Below are experts of layer 7 (counted from 0) of a mixture-of-experts language model. Rows are named router (the router's row for the expert), gate (a neuron's input weights, with its number), up (a neuron's input weights, with its number), down (a neuron's output weights, with its number) and show model dimensions 0-159. Each number is 50 + 15 x the weight over its row's rms, rounded and kept within 0 to 99.
After each expert's rows: "comes before" lists some tokens at least twice as common just after its tokens as in all text; "mostly gets" lists some tokens that are sent to it at least half of the time. This comes from a sample of Wikipedia text that the model never trained on. Tokens count by the router's weight.

# expert 22
router:35 68 60 46 60 01 58 51 28 45 78 66 65 49 61 68 48 68 32 61 25 39 39 66 74 54 59 42 62 38 62 62 59 63 24 39 39 70 37 56 45 38 38 49 33 64 42 53 43 51 62 24 75 37 42 33 72 41 51 76 61 25 43 54 39 43 63 55 52 42 70 46 71 64 25 65 37 46 40 16 82 46 50 39 51 51 49 22 46 60 37 47 35 51 60 35 75 55 33 34 56 64 71 50 55 62 77 49 75 70 52 66 32 50 31 57 48 66 39 27 39 73 64 64 66 50 52 59 30 64 56 84 39 47 63 50 45 23 48 62 35 43 64 31 34 36 33 64 48 62 55 17 61 45 76 64 49 49 48 56
gate0:43 76 37 46 59 36 52 50 52 45 62 31 42 48 61 23 74 62 55 69 31 63 10 50 66 48 48 52 48 43 65 38 45 75 58 37 71 57 23 49 58 55 49 48 47 37 52 67 61 57 58 49 52 39 80 49 44 56 40 58 50 37 17 49 69 38 86 28 40 53 46 80 46 70 47 71 48 19 48 31 48 38 67 63 44 47 32 22 47 58 69 44 61 47 77 53 80 39 59 56 28 37 60 49 81 70 52 39 71 39 61 36 36 32 46 49 47 63 66 28 70 44 69 38 70 60 77 38 55 49 32 39 76 39 62 72 40 50 47 57 39 29 68 56 34 72 32 56 54 61 47 41 49 28 54 43 51 29 94 35
up0:29 36 40 57 34 40 64 39 53 45 68 30 50 53 50 38 47 58 80 40 39 45 07 56 44 30 70 38 60 32 33 70 67 45 36 48 66 59 88 73 34 71 49 33 37 24 38 38 53 50 42 57 63 83 67 70 77 29 70 59 48 40 44 59 89 56 62 39 47 32 45 80 59 34 39 52 38 53 47 46 32 30 43 43 45 54 41 61 47 36 61 53 40 63 76 57 41 44 56 71 35 56 47 45 34 33 46 41 68 42 32 57 40 67 25 34 59 54 73 52 52 47 58 45 75 40 41 29 41 48 31 30 68 62 58 49 19 56 47 56 27 54 34 50 59 55 53 38 72 53 49 65 44 33 03 65 36 52 53 22
down0:58 76 47 39 29 29 94 50 55 28 52 40 26 40 33 42 67 76 46 67 53 51 48 49 53 43 31 53 39 57 37 66 49 65 52 35 69 74 28 66 51 58 62 42 44 30 62 76 53 52 60 39 76 35 57 49 60 24 26 56 49 64 49 75 41 52 96 49 58 28 61 40 54 49 39 74 90 42 44 44 18 73 53 54 60 25 55 52 40 36 60 55 40 25 32 53 70 36 45 52 46 53 63 51 59 72 60 49 58 52 48 32 47 47 22 52 60 62 43 35 26 82 65 56 50 79 67 37 45 26 59 60 81 54 58 44 64 51 37 58 39 39 48 32 42 56 68 45 60 41 50 30 61 40 70 66 48 65 76 44
comes before: "\n", " The", " In", " He", " It", "ed"
mostly gets: "\".", ".\"", " min", " Com", " ann", " produc"

# expert 21
router:54 45 41 32 72 60 60 46 61 37 45 58 36 28 59 36 37 49 50 42 59 72 57 99 53 59 69 57 56 80 23 35 35 32 57 50 45 35 29 38 57 36 46 69 36 36 56 20 33 67 25 46 37 53 61 60 41 54 48 53 45 50 66 64 44 53 37 37 45 76 59 52 58 39 55 27 34 55 50 44 69 70 37 35 33 54 45 60 64 45 73 55 39 34 36 49 46 57 10 39 51 41 45 54 27 52 70 31 34 62 27 46 72 39 22 39 82 14 37 73 50 39 57 63 46 64 58 44 52 41 30 55 49 39 37 27 33 51 48 26 38 28 62 58 70 42 47 34 34 55 74 35 54 47 39 32 54 71 29 34
gate0:44 64 59 68 72 53 78 34 43 43 50 38 22 55 42 17 64 57 48 54 63 60 59 62 55 40 59 49 59 46 50 40 82 58 57 66 42 14 59 57 46 36 48 47 51 42 50 58 44 46 32 33 55 51 64 15 46 82 64 40 66 52 44 72 50 34 60 42 48 34 21 62 45 43 42 49 52 54 58 31 62 66 91 55 51 56 40 41 77 54 53 83 48 23 37 57 71 75 73 44 70 24 65 69 70 54 71 35 33 62 65 28 42 68 59 59 49 46 55 11 50 34 48 71 68 55 70 39 34 55 49 48 46 67 51 26 43 51 99 67 41 29 58 50 55 45 60 50 45 49 65 65 53 35 64 48 60 47 68 69
up0:41 62 29 55 52 60 54 69 48 44 45 24 49 60 57 83 54 56 52 52 65 33 29 43 52 40 79 47 51 33 34 46 53 79 55 76 50 52 47 47 44 38 62 48 90 48 37 72 75 64 27 56 43 69 59 31 25 62 29 38 48 40 44 42 48 42 50 29 63 61 29 57 44 20 32 71 22 63 57 49 55 59 32 74 76 72 41 31 49 46 44 72 55 46 62 37 68 78 47 38 69 66 53 53 42 41 78 76 52 42 58 45 48 58 34 40 62 20 59 48 53 39 67 59 48 58 39 42 36 63 25 59 44 69 17 39 36 46 82 76 54 44 60 53 50 32 86 55 44 51 67 49 78 47 81 44 55 43 32 46
down0:70 56 51 41 46 86 64 63 41 63 72 56 57 34 83 58 51 71 52 54 48 34 15 43 49 27 31 28 65 45 32 55 43 36 46 36 38 67 33 59 47 52 62 58 45 57 67 60 42 18 49 59 68 48 59 47 73 47 67 52 72 36 43 44 46 79 48 44 36 77 39 54 41 46 27 67 62 51 49 57 50 77 17 26 53 51 23 46 51 66 96 48 19 55 19 63 45 35 38 49 49 61 45 52 46 56 55 36 39 40 40 66 27 21 71 42 72 51 50 67 39 55 42 52 55 58 58 69 56 15 55 24 51 51 50 39 33 24 55 48 56 63 81 18 38 48 49 62 51 36 55 47 26 42 68 45 52 56 63 43
comes before: " ", " The", " \"", " S", " P", " K"
mostly gets: "):", "',", ");", "%;", " Steve", ":"

# expert 3
router:47 54 33 41 38 13 42 58 30 63 57 50 52 55 57 58 43 37 66 54 49 52 50 50 40 47 54 70 59 63 34 33 74 38 58 47 73 44 63 54 40 71 73 62 51 69 53 44 57 26 73 48 22 39 74 44 63 78 40 45 52 52 09 62 44 55 55 45 35 47 27 32 52 36 38 18 32 38 42 99 49 62 49 59 34 29 38 87 47 42 49 62 33 51 36 44 40 68 78 66 50 40 32 57 40 37 88 69 50 51 46 57 59 31 68 43 49 61 94 49 48 60 52 56 48 62 44 61 63 38 61 53 43 55 37 49 54 58 45 37 38 62 44 52 44 93 40 33 57 47 38 51 28 65 33 56 62 48 39 26
gate0:41 58 34 58 56 66 51 49 62 79 69 49 67 43 42 55 54 47 54 44 38 29 61 41 34 43 43 33 44 46 62 52 40 45 29 57 39 32 34 73 45 36 50 34 42 68 57 62 67 28 42 51 64 56 50 51 62 53 72 95 82 46 38 58 52 50 66 30 38 33 26 44 56 64 10 55 49 30 47 44 33 71 67 57 52 47 73 38 67 46 73 45 30 77 42 24 38 72 57 45 57 52 61 35 33 24 29 54 38 47 59 31 68 44 60 59 26 65 62 35 40 63 62 60 58 41 50 70 71 50 64 49 69 60 46 34 39 32 43 53 50 61 59 31 71 74 67 36 64 30 57 69 73 57 20 99 29 34 53 41
up0:30 55 70 65 49 42 47 51 70 60 38 48 41 38 30 66 68 84 36 13 58 58 37 32 79 54 51 38 68 72 73 44 56 54 21 63 21 31 42 72 30 34 43 33 53 31 45 74 50 47 43 32 28 40 63 79 65 79 51 69 49 68 35 73 51 29 37 67 43 22 45 39 40 43 43 66 44 50 34 56 34 64 48 45 42 42 73 62 33 58 59 46 43 40 33 29 62 54 62 58 45 52 84 42 45 39 50 46 45 46 54 30 39 64 41 64 90 54 57 52 23 39 54 59 31 52 37 42 42 43 55 74 48 65 41 37 41 57 38 45 45 42 40 39 43 58 52 42 40 57 47 75 68 38 14 23 35 73 73 61
down0:33 27 27 46 61 32 55 69 15 43 71 40 32 35 77 61 73 48 70 19 36 61 30 35 57 60 38 67 40 48 42 74 65 68 42 62 40 48 70 38 23 29 33 27 55 45 34 63 38 84 81 22 32 59 36 61 56 55 61 28 43 54 34 33 22 51 39 46 39 47 60 51 37 44 44 59 29 38 55 35 25 55 39 45 50 47 65 71 50 34 69 64 66 45 50 40 68 31 75 60 55 44 53 48 61 40 56 50 31 69 11 38 54 66 28 44 54 58 56 70 55 63 20 44 66 74 44 57 42 60 55 61 52 58 34 60 69 62 48 30 68 61 48 42 55 44 39 59 48 61 61 63 37 51 30 60 46 53 82 70
comes before: "\n", "-", "|", "==", "The", "==="
mostly gets: "\n", "===", "==", " ==", "====", " ==="

# expert 16
router:29 50 42 44 56 67 59 58 53 47 66 58 56 40 44 38 65 39 62 65 58 51 62 53 31 51 36 45 47 51 44 58 57 29 33 10 66 55 57 51 50 34 48 78 73 50 62 76 54 50 51 39 64 50 66 95 48 64 66 38 54 58 50 56 61 55 53 59 57 41 55 48 27 50 75 56 52 44 67 48 65 55 51 65 57 63 61 67 63 44 60 34 54 82 62 47 56 33 21 51 84 82 52 51 50 30 75 44 40 59 19 33 66 81 33 54 58 50 44 48 67 53 19 14 41 57 54 67 59 38 33 46 20 56 57 75 58 64 24 69 55 47 55 62 43 29 59 21 64 51 41 41 43 68 35 09 71 64 61 72
gate0:50 53 46 59 69 52 58 68 67 30 37 18 32 39 52 53 34 43 45 50 30 62 37 68 13 57 51 30 56 36 55 52 48 24 48 38 37 57 49 40 53 58 52 68 53 47 37 64 72 65 40 65 84 37 56 54 35 63 60 27 52 48 51 54 41 75 47 29 77 63 38 40 61 58 42 59 28 42 34 48 38 48 65 92 53 48 45 53 38 50 60 65 40 23 52 31 54 44 70 40 71 77 32 67 80 35 71 88 71 67 48 49 30 56 48 62 31 20 52 25 58 57 39 46 52 37 59 45 81 50 48 43 53 70 35 38 64 83 48 52 40 25 65 37 61 42 41 57 63 20 64 50 39 14 43 61 49 38 54 59
up0:65 23 30 54 57 43 52 73 54 51 37 46 61 38 34 60 43 56 52 39 54 43 68 48 31 21 40 32 38 43 47 69 69 08 87 62 40 50 52 39 63 56 45 68 63 33 33 63 41 47 64 55 59 24 52 35 67 62 68 35 50 26 58 51 54 63 34 53 74 40 58 52 43 59 76 50 40 56 57 25 49 81 35 63 26 51 42 42 74 55 25 40 54 63 65 36 49 77 62 42 74 74 63 41 40 46 79 57 35 65 57 55 43 28 23 49 54 45 11 40 61 44 35 30 32 64 42 34 56 35 40 36 35 65 26 46 44 47 24 62 62 36 47 64 35 38 24 35 50 79 64 59 61 38 52 38 44 23 68 60
down0:33 46 57 40 70 53 39 53 57 48 42 60 61 55 53 66 74 49 06 72 52 38 26 58 81 10 54 46 60 58 44 63 46 33 55 44 32 64 35 56 76 64 28 53 12 52 54 76 46 56 59 40 66 39 70 60 53 59 68 76 38 69 61 57 42 44 43 53 39 48 61 49 27 64 51 47 49 42 59 47 44 38 64 59 50 69 55 47 65 39 44 49 61 66 39 60 48 42 50 43 56 41 42 17 22 62 71 60 43 56 41 72 33 65 60 29 48 66 40 63 98 89 39 26 39 44 57 53 42 43 73 61 43 20 38 61 68 61 41 70 70 40 76 50 39 17 59 40 62 68 46 43 42 57 34 32 63 43 63 36
comes before: " ", "\n", " —", " +", " \"", " Total"
mostly gets: "|", " |", "%;", "|---|---|---|---|", "|---|---|---|---|---|---|", " —;"

# expert 1
router:48 53 46 39 57 87 69 38 49 43 58 57 52 50 49 29 47 44 53 83 49 63 57 57 26 60 52 74 69 56 10 46 43 37 44 15 42 60 62 80 59 31 35 30 72 40 70 74 39 29 57 31 30 62 63 74 50 71 65 42 49 65 64 48 55 58 64 39 39 75 42 46 50 45 52 31 44 32 54 71 62 46 38 66 55 46 65 49 55 44 55 69 40 67 51 40 58 42 27 52 59 60 67 57 47 34 14 72 49 46 66 42 73 50 55 58 99 39 39 52 34 57 42 55 33 66 47 61 69 56 21 51 38 38 45 63 72 32 67 61 63 56 55 61 44 51 53 50 53 38 43 38 39 78 34 13 67 68 45 64
gate0:31 68 59 37 83 43 55 33 21 46 73 72 58 32 56 56 30 22 15 47 44 72 55 55 44 54 46 35 45 69 44 42 41 43 25 63 66 30 48 54 45 39 39 61 35 03 46 54 79 65 42 56 74 23 56 36 34 76 72 61 47 53 36 49 32 43 21 49 33 30 62 53 37 70 48 51 40 51 32 49 35 59 44 51 46 53 47 57 22 48 42 33 47 38 58 41 44 39 42 70 24 59 59 68 23 70 41 44 27 67 70 57 48 66 53 62 17 26 63 55 32 47 58 47 63 49 53 57 37 58 53 42 40 45 61 58 43 55 33 71 52 35 53 57 18 46 64 36 43 44 58 48 58 58 70 70 65 22 14 47
up0:79 46 35 55 41 56 67 57 83 51 28 70 58 78 35 91 60 73 53 37 42 50 33 48 32 58 63 31 48 15 51 59 40 33 65 48 59 64 64 20 55 33 41 66 43 39 35 41 28 63 68 50 56 40 25 18 37 14 48 46 38 34 75 61 69 47 66 62 75 62 46 36 26 40 59 44 42 23 23 74 45 53 56 66 64 40 64 31 60 59 54 63 40 33 56 65 64 44 55 49 61 68 67 39 60 69 73 55 48 48 51 54 38 40 44 76 59 59 43 57 29 60 46 58 52 50 38 43 47 42 65 78 69 63 51 40 75 56 62 29 66 41 34 72 57 64 23 59 39 56 44 48 64 47 59 41 57 62 79 41
down0:59 41 69 39 40 52 62 78 56 50 69 57 45 47 77 84 64 28 57 59 39 58 68 40 54 57 46 29 51 51 62 56 57 63 52 54 26 51 51 15 51 53 42 64 35 54 50 23 39 61 61 56 51 25 46 44 62 37 31 37 03 25 67 77 63 88 59 28 82 47 46 35 32 39 43 28 29 33 56 75 72 68 58 56 91 68 27 70 51 28 61 59 42 22 68 56 48 29 59 58 35 52 28 59 34 69 66 34 53 52 44 64 51 32 41 58 53 56 52 39 53 63 70 54 53 61 40 46 51 71 49 46 62 56 40 64 43 65 51 52 28 42 29 78 45 57 47 46 59 68 74 65 62 45 64 61 41 50 40 57
comes before: "9", "8", "5", "7", "6", "4"
mostly gets: "9", " However", " Niger"